From a checkpoint of a small mixture-of-experts model trained on Wikipedia: 10 layers, 8773 steps.
Below are experts of layer 5 (counted from 0) of a mixture-of-experts language model. Rows are named router (the router's row for the expert), gate (a neuron's input weights, with its number), up (a neuron's input weights, with its number) and show model dimensions 0-127. Each number is 128 + 24 x the weight over its row's rms, rounded and kept within 0 to 255.
After each expert's rows: "gets" lists some tokens that make up at least twice as much of what it gets as of all text; "mostly gets" lists some tokens that are sent to it at least half of the time. This comes from a sample of Wikipedia text that the model never trained on. Tokens count by the router's weight.

# expert 14
router [162 114 122 153 121 101  98 175 133 121 115 103 107 145  99  87 127 114 147 167 107 169 130  98 117 118 179 145 110 160 205 123 153 116 109 105 119 154  78  98 139  90 143 109 175 123 124 153  94 149 129 134 131  93 129 108 127 130 118 150 157 127 142 120 120 106 130 173 141 129  94 120 152 122 131 121 129 136 155 112 131 122 152  90 143 141 108 130 153 155 119 125 115 178 114 119 105 101 146 147 151  86 122 118 133 157 119 138 112  70 124 124 135 127 112  89 135 106 123  70 159 175 105 117 139 112 114 139]
gate0 [ 89 127 116  85 134 169 149 109 148 138 128  99 116 173 123 162 115 115 140 128  94 137 163 136 135 159 151 126 133 100 132  96 100 129  90 111 112 114  69 145 134 128 148 142 130 151 157 150  95 100 115 125  80 127  96 157 117 138 118  94 166 140 118 160 147 128  90 143 127 123 106 111 127 151 133 168 120  84  99 138 128 153 141 156  74 113 115 140 117 146 133  95 131 107  97 149  89 182 142 101 132 153 123 121 142 139 130 131 127 154 159 176 132 131 124 130 105 195 115 113 135 122  75 119 159 145 145 144]
up0 [104 149 120  84 112 130 150 110 131 126 105 160 101 146 108 148 135 138 108 124  90 155 134 146 137 135 106 124 104 151 119 161 119 115 103 102  98 121 135 161 137 141 127 130 141 155 116 126 158 148  96 128 132 110 140 107 161 137 144 106 123 103 124 108 113  76 111 117  57 100 120  98 100 132 148 140 139 135 132 166 167 161 132  96 175  56 149 142 108  95 163 102 137 134 111 149 129 170 145  85 151  94 160  77 132 117 135 150 119 151 132 128 131 151 128 133 161 191 135 113 119 108 140 146 111  97  88 126]
gets: " the", " in", " of", " a", "ed", "ing"
mostly gets: " its", " their", " during", " about", " more", " this"

# expert 10
router [188 120 104 198 123  87 102 161 151 166 136  96 110 162 101 103 186 139 127 173 132 149 178 154  72  74 178 128 148 114 167 113 144 131 138 121  97 116 123 117 112 111 101 131 113 110 146 148  97 155 150 124 158 109 153 136 121 120 116 142 138 107 108 117  67 117 120 111 141 123 114 126 122 134 112 122 125 158 104 123 168 181 132 124 125 123 146  93 156 141 137 108 159 110 113 105 149  82 127 125 138 126 135 111 137 132 119 108 152  91 137 130 143  96 130 141 104 146 136 101 137 135 141 124 131 110 118 131]
gate0 [103 157 138 128 128  80 140 133 134 123 113 115  75 140 111 101 146 146 161 106 124 126 146 113 106 148 168 144 123 132 163 168 138  94 120 119 150 158 101 132  92 163 133 158 101 154 138 100 110 166 130 123 124 119 144 145 142 115 156 159 149 109  93 156  92 123 174 141 138 144 129 121 124 120 140  96 108 108 136 126 116 170 135 124 138 130 133  94 144  84 112 151 143 142  96 100 180 105 153 128 119  94 146 118 192  79 126 172 130 101 143 137 140 141 132 106 102 192 126 125 142 130 154 100 121 173 105 154]
up0 [147 133 108 142 129 147 133 134  92 131 143 113 162 148  98 141  90 129 144 127 165 120 123 126 131 104 114 109 137 150 102 132 168 115 167  98 116 142 148 102 115 107 107 141 107 100 116 131 104 121 121 144 181 132 101 159 142 123 141 124  68 136 171 103 155 135  95  97  87 137 110 128 151 109 110 145 152 131 181 139  99  86 124 141 121  92 172 131  76 150 103 149 133 121 152 112  58 155 116 164 108 155 106 114 149 131 106 116 130 123  97 125  90  92 139 178 142 108  97 124 143 139 112 104 130 114 171 132]
gets: "-", ".", "–", "–1", "–0", "ver"
mostly gets: "–0", "–2", "–3", " Total", " high", " medal"

# expert 0
router [167 149 135 194 162 114 123 148 116 114 112 130 113 144 102 153 167 136 117 164 146 159 166 149  78  87 137 104 149 161 159 113 131 126 134 132 139 111 112 137  89 109 143 129 115 138 112 129 101 128 155  83 102  89 127 129 110 134 150 150 137  89 135 116 111 159 138 175 139 143 169 119 137 137 163  90 121 167 157  78 125 116 132 102 112 124 135 111 150 135 138 170 124 106 138  94 116 149 117 131 137  80 103  87 145 111  77 166 114 149 120 149 146 112 138 102 116 137 125  93 130 143 156 113 112  74 124 122]
gate0 [115 110 101 218 142 143 155 171 150 130 157 159 141 158 163 128 130 128 163 131 110 127 145 143 116 120  79 116  99 137 128 129 125  49 120 157 128 158 111 140 137 134 139 168 124 134 105 116 164 147 144 109 122 162 100 150 136 138  89 128 154 113 130 119 115  90 152 136 142 138 129 125 137 111 156 131 143 140 122 110 112 113 147 151 168 106 141 122 135 130 123 147 108 142 144 144 133 135 170 133 167 116 131 107  88 149 151 139 110 143 147 146 155 201 110 142  99 163  93  82 123 151 132 121 128 154 144  88]
up0 [125 130 139 115 113 131 112 127 162 124  93 123  68 166  96 153 103 122 103 113 126  99 100 148 128 183 209 163 122 149 115 161  82 160 164 128 124 139 128 144 125 165 110 110 110 113 116 122 141 119 127 136 150 146 135 109 141 170 106 161 121 152 123 123 113 144 109 125 116 148 149 136 116 115  97 112 118 110 174 147 175 138 140 135 105 131 124 132 136 116 105 141 136 115 112 134 103 125 122 104  97  90 166 145 156 155 139 114 101 108 119 101  67 107 122 158 191  92 131 130 150 125 126 180 143 123 141 108]
gets: "u", "o", "ra", "re", "a", "z"
mostly gets: "á", "ha", "è", "ju", "í", "ü"

# expert 12
router [156 131  92 163 119 116 103 171 135 139 118 135  89 116 147 106  94 119 135 110 115 125 170 112 138  97 189 162  94 173 187 104 135 145  98 117 133 118 137  88 146  81 129  56 119 120 133 171 142 122 104 108 157 125 121 129  90 158 135 117 138 142 130 138 123 122 156 182 106 127 130 148 148 138 118 105 104 142 113  88 138 133 105 121 101 128 151 144 161 118 121 131 125 155 133 104 131 127 113 107 114 136 128 144 149 135 114 144  75 128 111 164 171  94 136 107 100  84 132 106 173 140 139 138 138  96 117 141]
gate1 [135 114 128 140 141 149  84  90 130 139 155 103 133  99 113 169 127 106  98 111 114 163 143 100 143 116 146 128 120 125 113  98 160 147 132  99 182 164 105 125 120  96 162  46 108 136  93 133 114 150 116 147 100 103 126 155 149 119 150 127 123 115  98 129 119  88 130 133 146  97 206 154 154 146 131 116 164 109 120 136 142 120  84 118 107 123 130 147 125 117 133 111 111 143 156 175 120 156 116 120 173 120 144  75  97 143  95 166 110  99 140 114 124 148 154 145 119  87 134 132 121 162 109 128 120 134 139 129]
up1 [163 134  78 124 106 160 106  68 134 147 156 137 147 133 112 106 148 122 150 157 154  92 135 103 119 115 123 126 151 119 138 138 115 100 115 164 139 120 150 141 106 131 127 147 107 124 108 123 114 129  90 154 155 145 102  95 116 119 134 162  81  93 141 218 140 161 134 158 141 105 158  82 130 156 147 139 140 139 139 133 120 138 129 172  80 117 134 138 122  91 122 164 142 143 124 139 142 167 121 123 175  90 112 132 106 117 130  77  91 108 115 143 129 146 112 145 138 116 148 130 116 159  94 105 151 112 152 162]
gets: " and", " to", "|", ",", " |", ":"
mostly gets: " and", " or", " but", "|", " &", " p"

# expert 13
router [192 115  92 187 144 129 153 162 174 127 106 139 126 122 148 117 122 153 176 119 105 173 165 107 130 124 138 155 119 127 172 110 120 134 124 126 162 108 104 107 126 101 101 142 137 170 133 169 111 111 152  97 128 150 154 130 101 117 111 138 152 151 162 136 131 119 116 133 147 156 121  64 164 127  79 105 110 175 107 125 135 164 142 145 133 133 113 131 163 130 113 152 135 141 116 151 112 158 112 130 186 113 107 126 116  91 114 139 125 111 136 161  92 147 125 103 111  97 124 109 170 117 151 123  98 133 139 126]
gate1 [ 93 130 137  91 161 117 122 129  82 133 115 140 168 112 119 108  83 104 145  77 119 161 124 137 131 146 133 111 168 127 137 117 124 134 124 129 152 144 182  78 119 127 134  80 124 102 141  72 157 137 159 112 108 148 163 129 117 138 110 140 147 138 109 112 124 164 144  94 104 134 139 167 102 100 151 132 118 113 128 147 122 146 104 123 126 139  84 120  91 151 122 104 148 119 120 127 127 122 131 136  97 110  84 127 108 143  93 212 119 165  99 121 175 105 121 130 153 101  98 113 106 165 130 108 135 160 128 142]
up1 [116 133 163 171 143 142 122 149 104 127 139 100 137 102 116 169 173 136 104 135 168 145 108 127  87  89 124 120 147 108 138 143 121 122 155 126 124 112 141 110 124 122 149 179  91  83 124  85 108  97 105 123 113 109 112 123 126 144 155 132  94 129 126 159 126 146 135 151 138  73 158  98 123 115 141 134  94 173 127 169  68  91  94  90 141 121  92 103  95 148 163 115 116 120  90 140 135 169 143 107 107 122  88 160 144 149 132 159 136 120 102 151 135 140 146 162 117 154 132 149 161 141 130 135 117 125 160 163]
gets: "\n", " |", "==", " 0", "S", "==="
mostly gets: " ==", "---|---|---|---|", " States", " British", " French", " English"

# expert 15
router [127 137 120 185 143 110 143 198 142 109 113 134 113 129  99 117 167 150 128 157 138 187 138 112 104  96 137 119 152 137 117 119 123 147 142  84 176 120  64 122 132 119 123 111 153 123 161 131 128 169 129 116 131 147 173 135 102 132 127 122 135 139 150 119 121 134 150 161 115 173 147 120 165 129 144 154  88 147 115 105 159 150 138 108 118 137 105  97 167 117 186 142 119 146 131 123 121 131 165 128 184  79 107 152 124 133  91 146 125 134 133 119 125 157 141 154 105 131 117  94 164 142 125 113 127 135  94 164]
gate0 [102 182 132 137 128 160 139 169 167  95  99 108 123 131 135 135  92 101 130 121 102  98 141 154 126 168 101 178  98 106 132 106 134 135  95 122 150 129 102 127 147 152 190 140 100 114 128 138 104 172 143 115 113 108 130 154 122 152 103 103 142 147 106 133 158 114 128 165 157 143 112 116 123 128 100 157 180 145 112 132 184 157 106 109 139 137 111  67 163 139  97 126 134  93 142 150 184 144 106 137 130 149 116 113 155 111 107 148 126 139 161 128 124 131 168 168 100 146 135 109 145 150 108 129 116 148 137 115]
up0 [119 105 173 140  92 130 106 142  76 132 149  85 121 116 102 197 140 168 118  99 122 141 125 121 109 139 110 160 136 156 152 156 132 134 165 146 110 107 162 133 127 120 125 102 107 170 130 125 145 172 140 122 131 130 147 112 131  77 145 119 138 139 149 135 105 161  67 137 129 113 111 161 115 129 154 156 161 185 147 131 114 112 118 132 119 129 116 114 112  95 135 116 141 149 104 103 138 144 139 116 131 157 157 107 144 135  71 144 134  93 145  98 152 106 184 133 164 127 138 157 116 150 154 124 147 140  89 165]
gets: "y", "d", "t", "k", "son", "e"
mostly gets: " York", " City", "ford", "dge", " Street", " Park"

# expert 1
router [125 130 117 147 111 121 153 184 127 142 147 147 126 132  59 153 144 127 119 127 142 158 150 126 104  84 138 141 116 184 130  89 130 157 118 111 138 100  86  92  80 105 143  92 154 163 159 167  89 157  95  93 138  99 140 119 109 147 134 154 176 132 139 133  88 125 121 130 100 167 124 115 178 140 149 148 101 129 133 123 150 143 169 131  99 125 153 106 157 143 180 110 124 111 104 119 104 141 153 135 146 113  95 128 112 150 107 116 122 113 138 139 148 127 133 132 118 106 157 100 175 139 125 118  90 114 123 140]
gate0 [130 174 148 136  90 120 113 167 138 113 147 109 111 154 106 151  94 134 154 112 110  97  95 154 110 112 119 118  94 111 161 158  92 104 164  97 158 128 112 145 146  92 182 123  74 157 168 138 117 162 129 156  94 137 120 158 129  94 102 129 112 124 146 165 129 125 112 151 136 129 127 126 135 139  86 129 133 131 143 119 137 141 118 154 115 131 139 106 180 165 137 150 164 173  85 160 109 142 153 142 138 133 107 123 129 104 115 116  92 139 140 125 138 160 103 116 106 150 120 100 161 169  81 139 165 154 143 106]
up0 [128 140 138 161 102 137  97 148 109 129 150 123 164 162 133 168  99 137 143  77 107 134 170 124 144 117  95 128 126 111 122 129  69 148 168 127 103 118 102 164 109 125 114 114 104 155 135 120 127 170 108  97 145  89 136 163 122  88 120  91 118 139 135 144 123 149 109 167 123  96 122 116 140 141 127 139 143 125 155 146 113 110 153 157 128  99 145  84 159 104  75 147 177 147 147 127  67 128 165 106  82 120  93 104 113 108 135  97 136 123 160 127 150 106 139 112 107  85 124 123 154 102 102 106 153 123 134 133]
gets: "s", "ly", "ment", "ation", "y", "es"
mostly gets: " years", "ities", "ization", "tion", " year", "ction"

# expert 2
router [158 127 134 151 132  61  77 133 152 124 142 105 128 139 166 139 138 126 147 141 111 144 145 138 108  55 127 135 154 166 158 107 150 142 147 103 151 109  98 120 136 117  98 129 149 131 127 158 112 121 124 125 153 138 163 127  82 118 151 157 140 126 133 122 131 114  92 139 150 136 103  95 143 151 153 110  99 115 120  90 127 164 110 112 116 144 133 150 128 121 167 140 182 147 161  85 114 132  78 100 164 130 128 152 116 124  59 152  91 141 132 135 114 119 132  69 148 142 123 104 119 136 106 138  99  94 131 123]
gate0 [141 142 163 147 138 127 143  99  90 158 122 172 171 124 127  90 154 141 139  83 135 107 119 107 113 136  69 157 156 189 100 146 136 145  77 125 137 106 108  95  86 107 122 125 132 112 130  84  94 122 123 117 136 173 130 145 120 178 125 145 100 130 140 156 164 147 135 143 144 144 147 139 130 141 159 106 136 127  68 113 136 116 110 113 146 120 117 119 143 117 148 124 171 113 145 121 157 139 153  96 133 129  74 127 170 131 123 161 141  82 105 153 117 147 143 122 135 135 119 141 152 123 114 100 140 184 132 147]
up0 [124 106 103 145  96 139 159 167 124  94 131 145 117  93 116 170  99 151 140 157  90 167  70  95 148 138 160 143 165  99 149 102 121  85 145 103 147 133 172 136 170 150 171 116 128 111 108 159 133 140 115 141 131 121 145 100 124 130 106 108 106 164 101 129 118 153 119 135 104 153  78 123 120 125 105 116 161 149 152 171 126 124 127 114 125  93 168  90 163 130 122 139 131 170  90  88 171 125 148 129 109 116 131 130 134  80 101  91 106 152 119 118 124 134 166 148 123 136 105 144 164 117 140 133 128 111 133 127]
gets: " ", " S", " F", " A", " se", " B"
mostly gets: " se", " Bu", " Se", " Co", " Sch", " co"

# expert 3
router [162 198 123 130 125  90 139 126 152 149 154 173  89 132 143 108 130 113 106 140 147 153 153 125  89  89 148 115 112 149 170 106 142 162  74 125 132 136 105  84 123 112 104  91 121 120 142 157 121 140 134 113 158 129 174 132 132 117 145 151 155 145 135 138 130 127 143 153 111 175 149 144 144 154 144 101  71 155 145  93 125 142 124 102 126 143 126 148 162 177 100 158 127 166 115  97 137 140 110 131 136 107 120 130 138 154  80 157  83 148 133 141  91  90 110 129 125  90 117 103 147 123 126 130 110 112 121 144]
gate0 [100 131 149 161 166 117 114 108 160 128 148 187 137 126 107 135 140 116 136 176 142 112 161  82 168  96 114 180 122 183 119 118 114 108 110 131 132 111 145 106 109 177 171 170 149 119 173 114 137 168 152 148 141 115 130 101 148 134 148 106 105 117 157 109 156 101 124 145 152 129 131  99 129 102 109 134 101 154 143  83 112 119 174 119 168 118 140 147 133 115 121 151 115 152 139 119 112 101 122 120 146 117 106 141 142 143 170 139  99 169 128 117 109 163 111  86 155 164 114 150 139 123  88 121 130 130  99 120]
up0 [118 104 124 168 118 141  88 136 126 172 136 115 157 124 152 140 107 126 134  92 135 132  96 141 144 150 133 112 136 134  99 114 106 146 169 126 119 146 177 132 137  89  85 135  81 147  89 153 146 121  99 100 117  96 129 135 146 147 113 140 111  99  89 138 129 118 130 123  86 112  95 140 105 113 132 115 182  97 104 180 149 125  79 151  96 133  95 143 162 120 112 157 159 145 151 102 108 133 101 126 128 139 160 116 142 145 120 106 154  81  98 117 123 109 133 185  92 125 147 115  99 129 131 107 137 103 181 149]
gets: " |", ",", " (", "\n", ")", "-"
mostly gets: "),", " (", ");", ")", ").", ","

# expert 6
router [164 178 119 165  97  97 138 156 157 123 117  74  81 109 129 108 148 140 129 121 110 137 185 164 117 138 150 144 104 169 128  85 108 119 137 104 169 118 105  95 166 126  97 103 167 124 138 169 100 131 155  98 131 102 144 139  58 157 168 154 107 124 129 135 137  97 122 172 145 158 131 123 133 152 138 135 118 145 118 143 109 149 149 116 139 128 147 124  96 153 131 154 169 146 127 104 112 117 103 133 127  95 132 143 170 115  65 122 125 119 113 113 105 114 134 110 117 142 113 113 139 120 133 102 101 115 140 146]
gate1 [100 148 139 117 169 111 163 108 111 124 152 103 116 149 100 176 122 125 157 117  61 135 152  80 130 112 154 158 116 126 105 114 118 120 119 122 187 105 148 155  83 129 114 126 138 145 114 101 148 147  77 128 124 136 144 155 113 139 125  78 116 122 136  87 179 135  92  94 105 118 129 100 133 168 144 148 126 119 139 147 171 154 104 109 141  75 142 126 143 147 158 130 124 167 142 134  95 133 144 148  84 102  99 155 120 124 123 131 101  97 124 144 131 130 108 120 134  91  87 167 125 144 123 122 149 101 136 151]
up1 [140  94 112 154 153 162 111  98 119 143 105 168 151 112 161 155 104 145 106 120 154 154  90 153 165 117  88 123  84 146 137 111 124 145 164 162  98  88 118 132 106 144 110 159 133 110  93 148 135 109 109 113  77 125 140 132 133 160 113 148 160  85 115 118 101 124 137  75 108 151 158 133 117 125 114 132  84 166 118 115  97 111 112 123 119 125 132 117 143 132 148 111 125 148 122 144 117 167  85 140 122 116 100 151 112  98 109 118 107 136 123 113 147  99 107 184 127 163 167 128 171 131 128 149  93 173 148  93]
gets: " ", " re", " de", "c", " st", " pro"
mostly gets: " dis", "duc", " re", " ex", " pro", " un"

# expert 11
router [173 166 123 140 111  85 116 150 133 134 121 151 100 110 105  79 145  92 129 126 128 132 125 166 108  63 133 154 133 169 172  98 131 161 107 118 147 128 122 136 171 136 144 102 157 132 114 141  91 109 147 102 137 127 154  97 114 134 136 125 128 144 119 145 119 126  84 187 150 145 116 109 141 108 149 139 134 144 129 110 148  94 139 118 110 148 140 149 155 139 115 140 130 164 140 134 109  67 156 163 173 115 130 108 115 149 101 131  96  93 135  97 109 138 131 110  94  97 125  72 111 136 172 116 127 117  88 148]
gate0 [110 131 122 119 121 112 131 146 119 149 122 186 116 116 106  92 143 143 101 110 158 105 177 112 150 122 117 102  85 114 105 154  90 127 154  88  99 148 133 171  80 126 110 105 137  96 104 141 119 141 108 133 142 129  67 127 132 118 155 138 111 116 158 142 149 109 138 117  75 171 136 155 128 137 116 101 139 128  79 103 100 157 104 109 123 138 142 103  95 137 177 118 135 127  78 125 105 121  91 148 119 112 126 112 129 153 110 145 164 154 100 119 150 123 136 107 128 116 118 143  96  82  70 157 144 145 132 155]
up0 [147 105 129 102 146 140 173 129 124 148  94 114 111 106  78 114 137 151  99 114 173 139 145 138 147 145 149  66 110 106 105 123 120 152 145  94 118 179 165  94 126 119  96 143 122 130 142 146 119 139 105 117 130  62 126 136 140 134 110  95 172 130 117 123 140  96 113 193 161 112 119 131 145  58 122 148 109 155 111 120 152 102 116  88 132 140 126 130 138 165 147 144 136 109 149 135 126 128 119 150 113 156 125  99 135 127 130 123 185 101 106 142 144  85 123 141  96 134 129  76  96 123 153 141 118 122 109 114]
gets: ".", "\n", " was", " is", " as", "-"
mostly gets: " was", " had", " is", " has", " have", " \""

# expert 9
router [173 150  84 164 137  84  77 139 117 127 107 149  76 159 102 101 172 129 124 124 103 150 132 138  97 108 173 147 148 125 137  70  94 147 133 113 144 135  93 129 114 128 131 124 129 141 107 118  89 137  97 136 135 126 149  96  93 141 169 123 173 143 139 101  95  95 139 144 140 172 110 114 164 154 113 161 112 144 151 100 125 128 121 121 135 124 111 113 147 138 179 141 133 143  98 102 105 143 103 141 131 105 131 148 127 154 108 133  63 108 120 140 143 146 167 112 161  90 151 104 118 144 133 124 143 113 103 129]
gate0 [133 136 130 130 126 155 121  98 137 124 111 156  81 118  90 121 113 106  90 112 118 157 116 136  75 144 114 156 126 135 117 147 129 128 107 110 182 130  89 126 143 142 168 122  92 144 151 170 133 143 154 133  75 131 140 122 117 162 135  97 126 144 110 150 134 154 115 129  84 135 139 143 154 151 136  97 148 175 165 145 102 134  72 108 113 193 116 104 118 146 171 111 137 141 136 146 139 133 153 127  78 147  96 165 129 126 120 120 136 140 107 179 142 161 123  93 125 122 125  92 162 134 153 117 100 134 164 101]
up0 [121 101 131 152 169 159 118 152 138 135 154 116 155 103  94 133  98 125 120 119  82 104 141 111  86 145 100 188 104 126 165 132 129 144 145  81 139 103 129 117 112 113 101  67  92 170 136 155 114 114 141 107 149 134 109 116 168 171 119 107  97 122 135 112 153 147  76 133 144 152 130 110  82 118 103 149 168 117 134 148 109 141  80 149 170 139 116 146 135 126 141 145 115 168 133 101 150  96 149 103 143 160 139 139 134 116 120 146 153 131 109 117 118 100 170 144 141 120 139 141 132 126 139  82 135 117 168  93]
gets: "ed", " part", "ing", " work", " so", " b"
mostly gets: " part", " work", " film", " found", " sign", " end"

# expert 8
router [183 122 118 144 157 120  94 138 156 146 118 104 120 131 143  66 162 119 105 138 156 125 140 126  86  94 154 149 130 143 184  90 134 155 130  78 162 137 100  80 105  93 105 110 121 167 133 147  85 112 138  72 114 125 127 128 112 121 124 173 148 156 130 125 112 123 119 135 158 141  96  87 162 149 115 122 121 126 110  63 132 140 142  90 111 152 128 131 159 142 181 148 131 150 126 131 127 115 154 152 144 134 156 118 136 140 101 117 119 146 108 117 114  89 127  99 101 115 114  88 145 135 136 117 123 114 113 155]
gate1 [142 105 116 149 150 130 122 163  99 145 124 107  75 120 116 151 116 184 109 112 138 112 152 105 158 129 146 123 153 147 115 130 114  92 124 138 147 161 148 126 124 115 133  86 142 153 124 156 105 147 134 131  84  80 115 112 108 155 121 123 188 130 153 167 131  88 127  97 115 107 166 111 119 126 127  93 131 194 145 117 177 118 151 130 111 166 106  95 118 177 121 126  86 121 118 160 113 101 125 118 107 140 135 137  86 115 119  64 123 164 128 141 117 131 164 112 102 135 154 154 111 145 135 119  97 137 144 115]
up1 [144 131 136 163 153 140 160 112 117 153 116 112 101 134 128 118 153  92 121 136 141 110 158 107 154 142  99 103 141 119 144  82  83 168  89 123 142 170 101 121 137 187 152 134 114 122 178 153 115  96 148 144  78 150 114 148 117 132 156 116 121  87 120 101 150 126 103 123 131 129 142 150 162  88 136  88 151 145 146 120 116  91 129 107 147 142  98 129 165 146 151 102  79 151 141 147 143 134  93 162 131  78 175 144 104 110 124 126 142 135 141 151 121 132 184 134 129 108 128 135  89 136 156 108 103 131 163 116]
gets: " 19", " S", " C", " F", " T", " E"
mostly gets: " 19", " (19", " 18", " (18", "–19", " David"

# expert 5
router [154 125 149 114 107 119  85 169 143 129 134 104  95 144  86 128 144  90 124 158 116 190 171 154 107  75 145 148 112 170 162  98 136 138  81 118 114 101 108 102  85 120 112  86 149 109 156 133 134 119 140 110 129 122 143 114 135 134 161 120 140 105 133 113 128  93  86 127 136 155 119  93 192 128 127  99  89 162 118 104 104 140 133 110 138 164 131 160 129 137 106 125 121 137 117 117 103 130 155 103 196 112 114 148 122 125 111 144 105 122 162 139 128 119  82 117 155 102 143  94 131 112 140 122 111 114 113 120]
gate0 [105 141 128 139  89 167  82 165 135 141 135 160 138 158 139  88 144 117 125 149 118 117 113 103 109 131 143 182 154 160 140 106 149  91 129  97  99 109 121 102 115 106 110 137 153 141 137 155 133 174 169 107 146 131 128 124 130 139 117 115  99 140 132 120 128 114 121  91 146 179 115 144 164 114  93  77 138 141 124 146 117 159 138 176 148 137 129 127 143  86 133  93 133 107 149 186 106 141 122 139 199  93 129 127 141 111 145 152 144 135 100 136 133 137  92 113 102 114  92 128  78  91 131  98 131 102 136 116]
up0 [138 127  96 130 170 121 140 133 161 156 162  89 160 124 161 148 125 123 157 134 102 117 113 125  94  88 106  84 102 119 160 137 113 174 165 143 152 112 125  85 163 151  89 137  99 108 104 126 127 106 100 135 131 112  86 130 168 125 144 136 129 156 160 148 124  85 113 152 129  91 114  84 109 138 134 161 102 101  97 150 146 148  88 111 140 104 125 163 164 151 130 154  92 148 134  68 122 127 127 138 105 149  99 109 122 133 123 121 110 171 128 113 110 136 144 123 160 116  96 151 115 155 110  88 155 134 131 146]
gets: " of", "'", "-", " in", ":", "A"
mostly gets: "′", "″", "ć", " &", "}", "ы"